Weights of a small mixture-of-experts language model, trained from scratch on English Wikipedia.
Experts: 64 SwiGLU neurons an expert, 6 picks a token, a sigmoid router, a shared expert of 384 neurons.
Training: a variant of Muon for the experts, 5592 steps.
Below are experts of layer 4 (counted from 0) of a mixture-of-experts language model. Rows are named router (the router's row for the expert), gate (a neuron's input weights, with its number), up (a neuron's input weights, with its number) and show model dimensions 112-223. Each number is 128 + 32 x the weight over its row's rms, rounded and kept within 0 to 255.
Before each expert's rows: a language model's description of what the expert responds to; "comes after" lists some tokens at least twice as common just before its tokens as in all text. This comes from a sample of Wikipedia text that the model never trained on. Tokens count by the router's weight.

# expert 24
Description: Function words mid-sentence in prose: the, a, an, his, her, its, their, was, is, plus possessive 's.
comes after: " of", "'", " in", " to", " is", " on"
router [187 119 126 107 129 117 188 135 161 133 172 139 141 147 104 152 128  69 153 117 110 115 146 109 139 190 102 106 131 104 163 118 157 175 134 139 144  92  76  58 116 118 147 131 111 186 128 136 123 110 121 105 114 145 114 116 145 128 141 119  81  69 171 140 107 139 177 129 163 122 149 131 135 147 123 140 147 155 102  87 182 163 198 128 173  97 134 110 107 172 125 128 149 168  61  92 179  67 176 103 154 125 150 153 168 135 165 161 125 133 137 162]
gate0 [125 157 173 171 100 100 136 119 107 109 168 179  90 129 134 153 162  96 132 157 205 111 129 146 113  80 126 155  93 134 130 103 116  49 178 114 147 122 190 162 106 126 142 106 173 136 140 120  79  90  90 107 142 115  96  79 123  62  73 147 144 174  82 119 104 107 172 177 139 120 106 132 125 121 107  94 150 143 163 135 164 129 130 137  89 104 134 126 154  99 101 147 152 105 109 154  87 122 120 162 103 123 159 109 104 125 104 169 185 161  90 183]
up0 [143 155 131  93 142 172 158 108 150 127  84 118 150 111 121 117 176 155 140  90  86  97 114 123 120 178 101  90 125  95 159  95 125 143  52 134 149  75 155  75 129  99  59  95 111 120 179 113 115 161 128 162 128 108 144 127 166 185 181 133 140  47 125 170 158 144  66 104 163 107 151 181 126 154 134 226  99 119 129 137 119  75  99 118 122 165 121 122 222  89 132 170 122  75 155 156 130 125 179  77 151 108  95 162 128 125 152  85  74  72 134 150]
gate1 [125 139 137 143 182 152 112 145 190 133 134 157 126 102 170  86 165 150 116  99 171  77 143 159 108 118 141 116 149 122 144 138 165 132 149 145 137 178 128 126  63 153 108 171 131  21 108 148 144 127  84  77 153 149 140 169 100 115 139 144 167 159 111 155 136 149  98 156 142  82  91 158 105  89 105 147 147 103 153 132 121 130 127 151 112 119 138 150  95 186 100 121 169  72  84 131  97 105 123 104 126 102 129 138 143 102 116 230 121 112 114 126]
up1 [121 117 142 129  73 157 189 106 142 139 162 169 111 102 112 124 151  99  86 118 170 132  93 102 162 150 148 129  47 145 137 142 118 140 181  99 127 121 125 141 163  67 134 105 157 160 138  84  92 116 151 142 106 100  98 168 118 167 132  88  97 152 165 123 110 114 119 100 135 200  99 153 123 191 109 169  90 107 124 140 136 180 111 111 137 116 106 116 147  90 176 138 108 144 151 129  96  88 188 121 129 130 101 129 160 120 146  55  94 115  48 169]
gate2 [107 125 130 113 149 116 115 123 121 134 129 117 104  93 149 168 147 160 129 137 139 125 107 156 102 145 149 111 168 140 156 162 118  91 171 155 173 118  93 174 136 101  87 205 106 175  66 172 158 180 128 101 140 139  93 112 115 164 129  88 139 139 183 156 110 121 153 133 142 104 140 164 134 120  70 131 165 131  78  95 138 104 120 172  98 127 137 160 103  81 114  77 158 103 114  95 124 139 167 138  98 160  94 123 120  80  99  55 150 184 168 108]
up2 [147 126  92 117 143 166 135 136 126 172  96  58  98 166 149  78 138 100 100 129 131 129 128 133  97 117 153  93 126  88  85 127 102 136 138 110 120 146 134 125 144 134 117 189 163 147 130 118 179  76 114  90  99 206  88 154 103  67 152 152 125  98 128 121 125 141  93  69 192 157 141 150 109 115  88 177 198 152 141  74 147 122 156 136  52  73 138 122  76 171  92 122 153 183 148  94  93  84 137 109 106 117  93  79  92 150 122 154 122 224 164  91]
gate3 [ 65 179  87 140 127  99 157 157 127  91  95 114 111 125 106 142 127 131 169 181 141  66 140  47  97 163 149 151 170 120 110 137 118 101 136 117 124 111  51  68 111  90 120  60 175 172 112 144 131 161 119 122 135  99 118 142 118 114  81 197  94 101  89 140 124 100 113 138 131  77  93 155 131  64 140  88 146 156 106 154 122 103 121 120  70 175 125 136 136 120  58 132  74 148 163 161 115  98 101 122 154 137 152 127 109  96 123 158 150  82 105 158]
up3 [ 39 127 149 175 156 128 142 116 129 153 146  87 166 125  71  99 149 143 139  93 139 158 121 127 146 123 166  99 108 140 149 103 129 114 105 109 160 118 121 158  75  97 172 193 167 124 143 146  85 150  78 134 129  69 161 171 137 165 143 159 125 126  95 102 153 141 133 171 101 132 109  72 179 127  83 146 110 175 165 125  88 144 128 171 142 120  56 116 114  70  70 140 164 126 122 128  62 164 197 146 140 171 131 151 163 145 164 130 118 128 113 177]

# expert 51
Description: Conjunctions, relative pronouns and subject pronouns starting a new clause, such as and, which, that, who, he, but.
comes after: ",", " |", ".", " and", " that", " but"
router [134 196 167 148 115 197 159 132 157 132 191  30 118 120 120 138 132 123 125 159  81  74 159  91 131 157 112 114 110 106 112 123 171 128 129  98 130  55 105 114 117 162 106 124  98 156 114 181  86  90  74 113 124 141 149 104  78 142 160  76 100 164  98 128 118 126 202 139 123 131  95  83 127 108 106 129 158 102 157 158 125  76 181 120 162 142 123 104  92  61 139  62 149 106 171  98 165 132 181 103 134  82 134 120 122 135 184 107 112 152  74 122]
gate0 [ 91  84  98 100 101  94 114 103 108 142  90 110 183 120  84 152 157 127 132 136  54  87 137 113 145 165 151 136  79 116 149 143 135  96 151 122 138  76  98 158 135 128 117 126 123 159  83  93 131 165  91  78 116 140 122 140 116  84 130 180 107 100 132 154 102 185 140  88 106 165  47 156  69 131  95 123 149 156 147 128 141 120 156 156 175  90 195 115 160 139 137 129  75 134 114 187  59 153 158  82 114 119 118 115 169 129 167 137 150 187 157 106]
up0 [101  90  77 138 116  99  50  80 122 149  95 101 159 158 124 125 128 152 155  98  84  97 119 113  90 132 122 139 147 105  94 166 109 115 131  96 103 151 118 141 121 179 146 163 137 146  68  77  60 124 101  97 131 124 191 133 138  95 138 174 158 110 103 122 138  97 141  58 173 153 118 142  95  97 143 149 153 126  70 139 105  85 120 145 161  82 126 107 147 102 104 139  98 141 109  82  80 154 132 104 130 105  52  93  69 129  77  94 187 182 164 105]
gate1 [120  79 181 109 130 125 135 141 132 200 158 180 124  40  92 128 114 136 128  81  85  85 136 107 119 178 144  98 101 148 106  84 156 161 185  78  94 107 122 135 104 118 123 148  98 158 123 101 107 113 140 131 166 181 122  71 133 177 160 165 125 127 121 138 148 117 135 140 158 102 125 161  62 152 108 119 150  90 102 132  62 183 176 143  81 120 161 129 147  64 100 108 129 105 210 128 138 139 111 158 126 129 128 135 145  89 169  91 131 120 138 183]
up1 [ 98  89 138 150 155 113 190 143 149 152 116 165 191 179 163 153 121 119 165 152 136 124 126 117 138  67  90 146 144 139 171 134 133 142  80 164 129 123  78 140 103 140 136 163 105 145 111  87 202 118 112 126 111 128 200 171 118  82  98 108  99 121 157  97 104  80 115 105 113 124 157 124 145 167 147 107 115 169 187 119 168  27 108  91 106 132 101 135 169 115  87 124 130 192  87 195  33 140  85 135 129 122 117 122 100 147 151 181  80 143 176  57]
gate2 [147 180 149 116 157  34 125 166 136 120 112 209 158  90 100 129 146 131 169 118 174  97  97 137 138 166 142  57 125 152 109  98 144 152  80 167 175 139  79 135 135 164 125 165  79 124 123  97 159 118 142 150 141 172 116 135 144 115 132 184 104 151 186 107 152 117 119 123  82 172 128 107  93 123 102 156 121 162  84 136 129 109 148  86 122 141 143  96 135 126 136 154 106 123 156 117 122 114 117 138 149 122 191  89 131 138 176 109 174 185 159  61]
up2 [ 66 187 114 114 142 107 171  98 118 153 185 156 143  75 143 108 156  55 125 180 119  92 141 138 156 131  65 126 133 114 101 166 123  53  98 166 163 135 124 119 106 104 102 130 165 155  90 132 121 126 154 156 106 120 155 164 116 129  76 220 170  84 151 111 129 123 150 160 135 123 128  95 109  98 126 153 127 156 115 131 162 128 125 102 161  94 130 122 115  63  73 125 159 131  99  85 102  91  89 165 179 156 118 120 160 107 130  83 122 122 136 138]
gate3 [133 109 128  80 117 120 155 102 176 136 168 163 157 130 135 106  91  80 160  92 146 102 137 126 120 172 148 177 111 113 136 111 154 147 195 168  73 127  83  84 122 164 157 113 103 157 143 153 170 103 133 131  38 109 146 115 113 167 144 128 119  55 127 117 214 145 206 133 134 124 118 106 162 165 130 125 152 101 127 162 143 185 103 157 165 119 105 161 176 108 133 136 149 157  98 150 133  90  78  75 142  99  95 101 119 104 169 127 153 111 143 148]
up3 [ 91 129 190 139 153 106 138  80 140 143 140 113  83  88 127 153 158 124 147 145 106 161 170 105 110  85 113 110 161 121 118 135  70 115 192 117 181  87 186  94  66  70  94 197 124 128  89  88 120 121 152 149 184 186 111 113  71  96 123 141 148 133 171 138  75  87 122 147 165 146 123 118  91 102 186  74 152 100  94  86 136  95 151  97 117 159 147  95 118 138  99 131 143  82 168 106  74  99 145 134 144 125 141 102 142 173 132 114 116 111 131 120]

# expert 3
Description: Articles, possessives and demonstratives opening a noun phrase, such as the, his, its, this, plus early modifiers like first, whole, same.
comes after: " the", " of", "'", " in", " a", " and"
router [129 163 141  84 148 146 172 128 185 233 162  93 189  85  74  98 153  99 135 149 141 141 180 118 149 140 121 104  57 127 137  84 156 130 121 112 203 108  58  84  96 130 139 196 122 130 108 116 122  60  85 120 153 153 124 128 122  92 146 149  87 143 102 116 162  77 146 206 179  90 138 123 134 133 105 149 115 110 106 153  90 149 142 140 156 125 126 137 118  87 163 174 126 169  80  77 149 111 157 148 135  75 102 163 120 153 191  85 159 135 112 112]
gate0 [111 106 144 163  58  77 120 116 169 147 114  92 122 104 112 128 137 141 158 108 118 108  77 167  77 134  91 132  71  66 156 155 109 135  78 142 148  37 122 137 113 151 147 151 140 106 104 122  65 151 202 197  76 187 143 100  95 106 125 127 166 189 126 151 104 149 178 107 152 101 101 140 118 103 199 160 130 125 100 110 138 160 142 147 117 134 116  97  94 121 102 151 142  81 131  95 188  86  90 100 107  73  79 145 137 128 149 101 110 101 192 140]
up0 [153 128 146  90 141 107 144 154 107  77 143 153  28 178 103 129 108  87 154 164 103  93 150  41 118 129 173 111 128 127 150 109 114  83 117 101 116  79  72 123 118 156 124 158 179 168 123 124 193 109 121 109 154 135 104  96  92 179  50 166  95 110 168 133 130 129 125 124 172 168 138 108  68 177 125 104 118 136 107 146 159  94 151 156  98 138  72 132 124 156 132 109  94 127 153 111 113  91 145 149  85 138 132 106 152 107 180 129 168 104 149 170]
gate1 [105 108 120 108 117 139 140  49 120 147 159 114 176 133  94 118 183  94  95 109  96 163 144 134 121  93 113 115 126 163 121 154 131  80 118 102 102 101 107  60 126 135 103  92 144 108 180 147 173 214 152  91 134 121 141  91 196 127 148 138 155 131  77 158 128 125 154  99  57 113 116 111  88 124  99 140 175 158 151  81 114 134 126 123 146 174 138 118 133  74  98 140  73  43  63 143 126  78 123 102 165 169  79 164 119 133 145  86 135 148  79 196]
up1 [132  99  97 105 174 171 104 159 124  76 101  93 130  89  89 165 132  94  85 144 154 100 115 147 102 170 122 109 142 125 129  69  89 143 141  86 121 133 195 138 153 133  76 144  93 105  93 135 155 113 171  63 142 178  52 134 175 161  64 191 149 200 169 121  49 117 124 125 154 148 142 110  91 152 131 155 164 178 149  88 114 197 124 174  89  71 148 101 166 159 107 176 152 114 109 129 111  70 112 124 184 113  97 146 165 119 132 163 149 159 122 102]
gate2 [100 173 109 106 126 129 111 156  69  91 138 106 118 177 155 115 137 167 173  95 105  94  37 145 112 157 122  95  58 131 139 135  90 132 199 133 113 108 154 174 115  94 117 129 165 114 153 103 149 165 191 164  58 123 143 211 181 140 161 169 131 176  78 134 129 107 112 127  91 197 123 135 127 109  50 102 164 140 136 104 155  65 138 179  76 138 136 148 149  49 143 138 147 132  84  58 101 119 112 126 167 157 113 172 152  52 153 144 152 111 147 157]
up2 [110 132 176 155 123 124 153 145 124 124 143 152 105 154 129 126  84 105 132 163 127 168 143 120  91 154 122 114  55 141 170 152 126 154 117 127 109 198 163  66 148 108 112 144 138  81  94  53 113  85 128  91 119 110 121 162 125  54 196  75 102 162  83 125 142  87 136 128 109 170 125 187 137 161  54  80 200 103 123  28  70 194 202 182 124 127 137 177 118 153 147 144 151 114  94 116 165  87 157 181 153 169 134 174  96 128 112 146 194 111 133 145]
gate3 [133 103 154  94 184 108 157  96  86  89  72 136 186 134 150 116 141 122  80 159  64 144 129 188 101 110 147 146  98 180 181 148  75 126 126 100 104 118 187  58 134 120 129 115 146 104 100 133 147 129 106 138  96 138  89  84  93 115 158  96 128 124 140 138 125 129 128 135 133 124  74 113 152 169 146 124 145 138 156 134  90  82 131 144 100 182 150  93 121 132 158 146 142 109  56 146  79 129 124 135 192 131 141 153 122 172 153  88 125 104 113 122]
up3 [138  87 103 136 143 134 157 124 105 114 153 123 134 108 134 129 105 185 158 189 125 133 124 159 107  92 149 125 179 159 125  80  61  78 167 118 111 132 171 103 196 124  92 106 145 185 136 109 122 178 171 133  94  90 106 121 189 143  73 139  96 124 156 116  96 111 194 145 147 140  75 149 151 115 164 149 190 103 102 126 181 192 108 153 130 115 136 167 131 101 120 153 124  72 106 173 141 167 118 155  81 153 135 146 146 207 137  99 142  99 108 139]